Experts of a small language model: 3183 steps.
Below are experts of layer 3 (counted from 0) of a mixture-of-experts language model. Rows are named router (the router's row for the expert), up (a neuron's input weights, with its number) and show model dimensions 112-167. Each number is 128 + 24 x the weight over its row's rms, rounded and kept within 0 to 255.
Before each expert's rows: "comes after" lists some tokens at least twice as common just before its tokens as in all text; "mostly gets" lists some tokens that are sent to it at least half of the time. This comes from a sample of Wikipedia text that the model never trained on. Tokens count by the router's weight.

# expert 5
comes after: " of", ".", " in", " for", " to", " with"
mostly gets: " of", " the", " The", "The", " his", " its"
router [149 132 137 122 131 112 129 179 117  82 152 132 116 151 114 123 116 112 120 102 195 152 172 144 170 126 184 140 155 119 103 122 130 109 134 123 112 146 126 126 134 103 120 149 102 108 117  81 160  92 144 137 134 119 126 108]
up6 [148 123 150 163 119 153 132 118 139 140 162 137  98 134 124  87  97 145 179 147 186 153 134 136 117 104  91 134 118 153 129  86  95 155 149  88  92 111 144 114 102 102 113 123 138 127 148 130 112 170  82 117  77 147 141 120]
up7 [154 120 118 159 122 148 119 111 137 138 112 112 133 154 118 102 117 140 119  90 121 141 137 118  79 101 126 167 136 132 128 116 132 131  99 108  92 121 135  62 131 116 139 125 115 128 119 113 105 139 113  97 105 154 145 121]
up8 [141 108  96 150 167 157 106 166 129 132 143 161 201 137 158  95 145  76 110 180 185 141 125 106  78 134 134 137 172 152 134  55 185 112 162 136  94 112 161 161 108 126 131 128  56 138 170 149 128 112 134 133 137 117 110 129]
up9 [ 97 152 106 134 125 108 156  89 116 129 122  93 129 135 129  88 104  73 107 100 108  94 140 113 145 180 175 161 128 140  83 128 101 152 152 172 142 129 122 139 159 124 112 152 125 112 131 139 177 132 159 119 133  99 152 127]
up10 [143 136 111 143 113 142 139 134 134 115 128 109 132 135 160 125 101 160 143 152  96 140 156 142 148 118  97 139 124 102 162 142 115 111 138  89  74 163 105 101 173 139 131 113 137  82 138 150 110 115 118 118 118 115 166 110]
up11 [157 130  88  86 104 144 134 154 105  82 133 132 123  98 116 118 110 111  58 142  82 101 135 153 137 130 113 153 151  86  90 148 144 158 142 155  97 145 126 121 115 172 134 151  99 128 144  87 135 125 114 112 115  88 158 143]
up12 [101 133 162 110 133 135 128 155 134 103 104 167 144 125 145 143 164 117 104 125 135 145 130 108 122 111 134 115 123 142  90 164 136 147 118 140 107 168  97 179 116 102  98 127 129 138 114 142 131 137 167 165 143 164 140 145]
up13 [146 147 121 145 132 135 129 127 128 108 137 130 118 141 161  73 102  97 143  92 156 169 133 131 103 141  89 142 135 148  98 103 140 137 158 132 107 143 152  83 152 120 132 161  97 120 103 139 143 138 103 136 101 147 168 149]
up14 [136 114 163 145 140 149 107 146 133 121  91 102 113 116 121 144 156 105 119 119 129 152 104 104 155 132 177 150  94 132 126 104 129 159 124 100 137  91 142 124 115 107 118 120 163 123 136  90 195 138 122 110 160 113 138 145]
up15 [ 91 135 158 102 141 144 124  84 133 112  98 124 128  86 145 133 157 138 138 148 171 155 102 143 128  74 178 156 115 126 155 131 158 118 115  80 158 121 140 119 131 129 152 123 121  72 182 120  91 108 151 130 153 110 115 113]
up16 [117 107 105 123 159 190 149 156 154 136  85 142 132 132 180 123 144 160 107 128 118 101 167 133 136 103 114 120 166 172 111 134 105 159 165  96 116 137 121 124 194 128  96 137 158 130 154 102 132 118 142 144 163 131 136 162]
up17 [133 105 116 164 124 145 132 114 152 129 133 160 124 124 154  45 130 150  97 132 116 124 159 102 122 191 148 135 147 138 134 160 122 142 126 131  75 126 116 104 107 108 133 137 160 126 119 127 161 162  97 110 162 167 110 172]
up18 [139 154 136 166 120 109 117 115 102 103 128 100 102 153 150 136 148 109 130  83 152 151 133 140 163 107 127 169 112  71 127 113 128 141 129  75  87 118 142 109 133 136 133 140 104 140 185 177 104 147 143  94  65 114 135 146]

# expert 10
comes after: "-", " the", " a", " his", "'s", " and"
mostly gets: " American", " film", " inter", " album", " family", " species"
router [136 122 129 131 128 134 115 150 176 146 139 134 135 136  91 111 105 126 126 129 145 121 108  94 136 145 160 106 120 145 144 159 143 116 127 156  95 165 103  80 115 100 123 119 139 112 148 173 186 104 146 120 143 125 125 117]
up6 [ 84 135  89 150 119 141 117 145  97 150 162 111 106 152 102 112 120 101 117 157 110 153 135  82 134  71 138 120 174 111 120 118 137  97 122 138  89  84 149  92 116 135 123 117 137 129 132  96 168 162 114 113 130 103 153 117]
up7 [128 111  98  78 133 118  98 154 139 140 133 126 162 122 107 178 117 146 122 128 153 101  92 144 134 123 141 147 123 127 115 119  94 120 115 133 103  71 129 155 113 140 115 137 131 154 140 112 133 132  92 156 113 146 127 118]
up8 [120 152 155 119 177 170 107 109 149 132 189 153 118 128  81 140 169 106 140 170 129 134 123  87 137 155 132 145 125 151 169  66 135 113 112 110 138 132 150 145 118 114 125 109 167 147 176 145 110 140 140 110 140 155 116 160]
up9 [174 159 127 127 126  90 123 144 140 126 138 134  93 121 109 149 103 134 129 152 104 125 120 115 128 154 158 135 122 119 131 127 106 154 149 122 138 138 146 134 108 103 141 110  75 158 100 147 131 147 156 178 124 148 133 142]
up10 [126 129 116 112 153 111 106 113 137 149 164 161 181 129 103 136 153 133 154 130 167 118 122 115 106 154 152 124 135 150 123 161  90 172 141 141 133  91 110 151  71 104 147 127 142 134  92 114  77 125 149 136 122 149 141 142]
up11 [108 127 108  96 137 169 136 140 108 129 161 130 100 113 135 130 107 119 147  97 144 133 131 115  84  97 130 164 129 164 159 133 146  97 103 150 144 139 116 144 131  88 100 102 109 122 132 149 118 107 129 119 127  96 145 113]
up12 [123 137 118 132 140 110 110 159 102 122 140 126 154 146  77 136 112 137 130 158 144 133 137 189 153 147 114 149 161 129 126 131 130 136 149 149 127 120 100  79  61 141 121 118 118 110 132 129 139 118 167 110 122 147 133 148]
up13 [131 113 157 140 134  98  81 137 131 136 100 145 138 100 137 143 156  93 118 108 138 153 137 144 121 116 127 127  82 142 112 132 144 166  87 118 164 146 119 132 119 152 120  97 141 166 116 146 106 158 130 110  98  97 108 116]
up14 [141 111  92 122 158 129  96 138 102 102  69 132 184 129 151 103 122  78  99 160 119 102 130 128 130 130 134 162  97 138 172 164 123  95 122 117 142 126 123 140 139 159 128 105 141 138 141 114 186  87 168 173 118 156 168 105]
up15 [153 124 120 119 129 191 136 163 100 145 172 159 124  94 150 132 121 148  80  99 174 152 101 141 112  94 129  63 115 116 161 111 136 148 143 156 132 139 140 123 134 148 109 115 118 126 128 109  95 109 149 147 114 169 116 113]
up16 [100 109  52  96  92  98 127 118 128 106 163 118 168 154  83 110 119 141 132 111 135 203  90 120 171 160 119 134  74 163 129 137 125 142 139  93 117 132  96 106 140 147 128 102 134 118 122 120 152 111 117 139 115 164 130 129]
up17 [119 150 142 137 123 144  98 100  99 143 137 151  93 117 159 125 130  99 109 138 132 118 137 138 124 141  72  98  94 103 110 102 110 142 109 128 122  94 146 150 118 111 144 118 114  72 144 100 161 176 144 166 122 135 145 169]
up18 [132 120 111 140 149 140 159  92 158  89 113 138 132 119  91 101 110 124 127  61 154 129  89  90 116 124 114 111 147 143 123 125 115 114 117 105 126 109 137  94 131 167 143 137  97 134 164 130 163  99 133 175 143 114 118  95]

# expert 1
comes after: " a", " the", " to", " and", " f", " m"
mostly gets: " ", " t", " c", " m", " f", " l"
router [161 142 126 101 139 139 128 148 165 125 153 164 111 127 131 104 108 154  81 143 162 159 135  64 114 155 114 159 113 140 126 109 108 113 134 126 117  77 109 150 135 126  97 111 130 131 158 127 150 138 116 108 114 120 143 149]
up6 [173 132 176 132 102  85 103 148 168 134 113 156  93 120 108 131 146 120  83 136 131 181  84 145 143 143 152 111  78 143 149 126 189 150 113  74 130  91 108 100 106 153  94 100 102  99 130 123 134 154 158 130 146 162 129 136]
up7 [132 135 131 102 126 122  93 105 106 110 133 107 148 116 124 166 139 161 119 191  97 140 152 119 129 117 138 145 156 130 125 117 129  74 170 115 120 144 109 133 132 160 117  94 134 106 133 133 135 155 130 108  89 119 151 146]
up8 [ 99 160 110 119 110 153 153 113 127 133 102  84 208 134 138 116 133 105  99 124 176 143 118 131  91 111 167 165 112 147 108 116 129 141 167 120 118 153 122 127 140  85 107  98 140 124 138 103 133 150 130 165 110 165 116 112]
up9 [132 146 119  84 134 141 111 134 101 139 148 117 171 104 142 144  95 133 101 104 139 143 172 143 111 108 174 147 105 102 128 151 109 130 108  89 124 139 183 116 132  92 137 100 168 106 141  99 106 184  95 163 166 173 117 106]
up10 [144 142 116 125 157 151 158 156 122 143 185 143 128 135  99 145 138 147 173 140 176 109 140 130 115 122 133 144 142 111 104 115  95 122 137 136 167 135 116 111 148 152 124 110 154 150 129 150 118 129 121 142 163 159 181 122]
up11 [143 165 100 168 130 155 132 131 126 102 113 106 143 167 124 149  93  97 138 151 162 132 124 141 125 132 116 115 118 114 128 110 129 102 163  98 126  76 155 142 117 160 112 119 138 130 163 147  98 163 115 128 109 104 116  76]
up12 [138 100 118 195 117 147 144 164 132 166 101 121 179 153 111 118 136  82 109 107 147 155 124 157 113 179 151  97 137  91  89 175 133 144 156 109  84 132 150 137 136 121  90 100  93 176 116 152 121 136 155 114  82 105 142 128]
up13 [141 173 140 114 138 147 139 108 140 145  76  74 116 123 125 155 136 151 160 188 157 143 133 111 143 119 108 103  92 129 102  77 137  97 120 147 132 148  75 154 134 134 112 114 158 115 134 106 125  90 116 113 188 155 131  89]
up14 [106 196 198 119 132 106 141 118 137  86 133 167 116  90  59 162 132 152 104 120 144 131 126 128 137  93 130 121 103 164 117  93 129 112 150 153 122 114 116 121 153 133 125 122 113 163  74 123 136 174 128 166 108 132 149 137]
up15 [144 133 131 125 123 132 165 104 140 155 109 114 115 119  99 155 113 140 135 109 137 119 142 115 154 126 128 188 104 149 138 132 151 155 102 142  89 167  83 158  59 103 146 111 124  68 143 109 142 139  98 185 109 146 118 124]
up16 [145 132 108 101 156 124 105 125 114 113 149 152 126 147 146 124 125  95 135 100 160 118 145 152 124 170 114 132 135  98 110 180  98 141 119 143 118 149 147 117 101 144  91 136 137 140 163 210 122  97  87 142 119 134  97  96]
up17 [101 106 122 137 123 110 143  84  93 135 124 123 150  98 132 109 111 135 123  75 129  90 124 170 134 102 184  79 112 123 102 102 154 145 121  92  93 141 102 136 143 108  96 171 148 110 146  49 164 109 129  86 151 142 145 119]
up18 [150  96 101 111 124 116 122 105 115 124  93  87 134 106 105 121 172 115  94 164 107 151 145 121 102 170  99 143 123 130 144 150 116 142 136 125 137  90 129 107 142 129 111 174 136 145 135 145 183 129 159 176 163 135 136 145]

# expert 7
comes after: ",", " the", "-", ":", " of", "|"
mostly gets: " K", " F", " J", " W", " L", " T"
router [135 123 133 143 158 144 112 116  93 116 145 110 184 125 145 116 107  99  95 121 106 113 113 123 134 108 125 170 106 117 134 143 121 135  99 146 117 134 130 132  92  88  96 144  86 100 128 144 140 157 126 119 164 116 135 129]
up6 [144 110 159 124 101 176 142 119 153 100 124 116  90  96 143 104 118 109 108 152 115 168 132 122 115 105  76 136 137 131 140 105 125 109 123  73 125 125 136 119 162 102 159 122 155  81  90  92 113 115 123 130 124 143 134 110]
up7 [117 156 112 127 123 142 134 101 131 137 134 120 106 172 125 122 141 132 114 145 150 128 147 122 135 141 139 133 140 160 126  54 104 107 105 127 143 144 111 159 120  99 113 143 145 114 126 137 112 195  89 107 125 135  96 139]
up8 [137 146 150  86 142 112 126 134 139  81 145  82 112 105 107 154 103 131 120 122 113 150 131 140 100 152 113 129 108 106  92 107 127 112 123 153 157 118 100 113 143 120 121 119 161  82 134  95 110 128 145 147 132  91 110 155]
up9 [141 126 143  92 100  85 143 125 138  64 142 128 101 146 110 154 145  92 127 137 157 125  82 141 129  82 130 150  78 105 119  99 142 103 157 134  92 122 124 144 110 107 129 110 109 114  81  87 114 145 125 202 141 148 155 127]
up10 [135 122 143 139 146 151  98 162 172 184 133 125  89 153 119 142 139 103 144 133 159 118 165 137  92 152 171 175 141 109 158 152 109 146 119 128  81 127 123 117 125 117 121 117 134 124 139 106 113 135 149 113 173 143 129 176]
up11 [128 109 148 117 104 164 164 168 123 162 163 167 125 122 119  92 183 133 160 122 152 154 103  63 106 122 109  72 113 125  89 103 120 140 118 130  95 150 179 144 133 132 112 120 121 132 135  94  92 124 127 134 112  95 129 155]
up12 [146  81 161 152 127 168 147 163 135 160 115 130 133 156 108 126 164 131 124 119 144 162 146  86  81 152 143 112  71 125 159 131 175 114 144 122  89 170 173 111 161 139 120 118 137 134 105 110 195 122 100 127  90 147 120 127]
up13 [136 141  88  92 103 135 129 153 129  95 167 129 126 109 116 134 120 141 129 126 122  85  55 138 151  96 120 143 117 103 184 155 129  97 118 100 127 114 129 106 147 105 123 114 137 117 172 138 115 118 157 151 109 107 102 124]
up14 [173 175 121 124 140  87 110 149 117 135 131 131  93 105 124 172 122 148 104 152 132 122 118 168 127 139  80 141 114  87 112 125 109 149 126  73 137 150 140 105  96 143 113 105 112 149 139 124 133 151 116 113 124  99 129 126]
up15 [110 136 136 116 152 140 103 117 141 106 164 129 104 152 125 181 171 102 169  94 170 179 104 121 152 100 113 140 145 166 172 104 134 122 142  96 123 112 131 124 126 155 139 119 117 121 130 134 115 121 117 166 135 123 150 102]
up16 [125 143 119 133 118 153 121 134 120 129 138 161 125 113 103 133 142 115 107 102 143 119 140 135 112 152 136 102  85 146 107  85 100 171 110 134 113 144 164 165 140 141 124 157 148 116  78 116 123 151 122  66 150 151 145  98]
up17 [144 140 127 137 109 129 121 152 138  90 121 143 141 137  87 140 121 126  95 140  99  72 125 157 150 142 156 135 144 129 153 135 144 108 166 134 138 109 117  72  84 161 102 127 142 163 134 122 151 158 107 117  98 125 112 124]
up18 [122 130 102 153 112 149 121 136 116 148 108 153 125 122  71 143 156 134 113 124 157 160 141 126 162 114 104 137 153 135  94 162 123 103 122  87 103 122 106 100 143  98 133 161 126 130 131  79 112 163 112 127 121 106 110 144]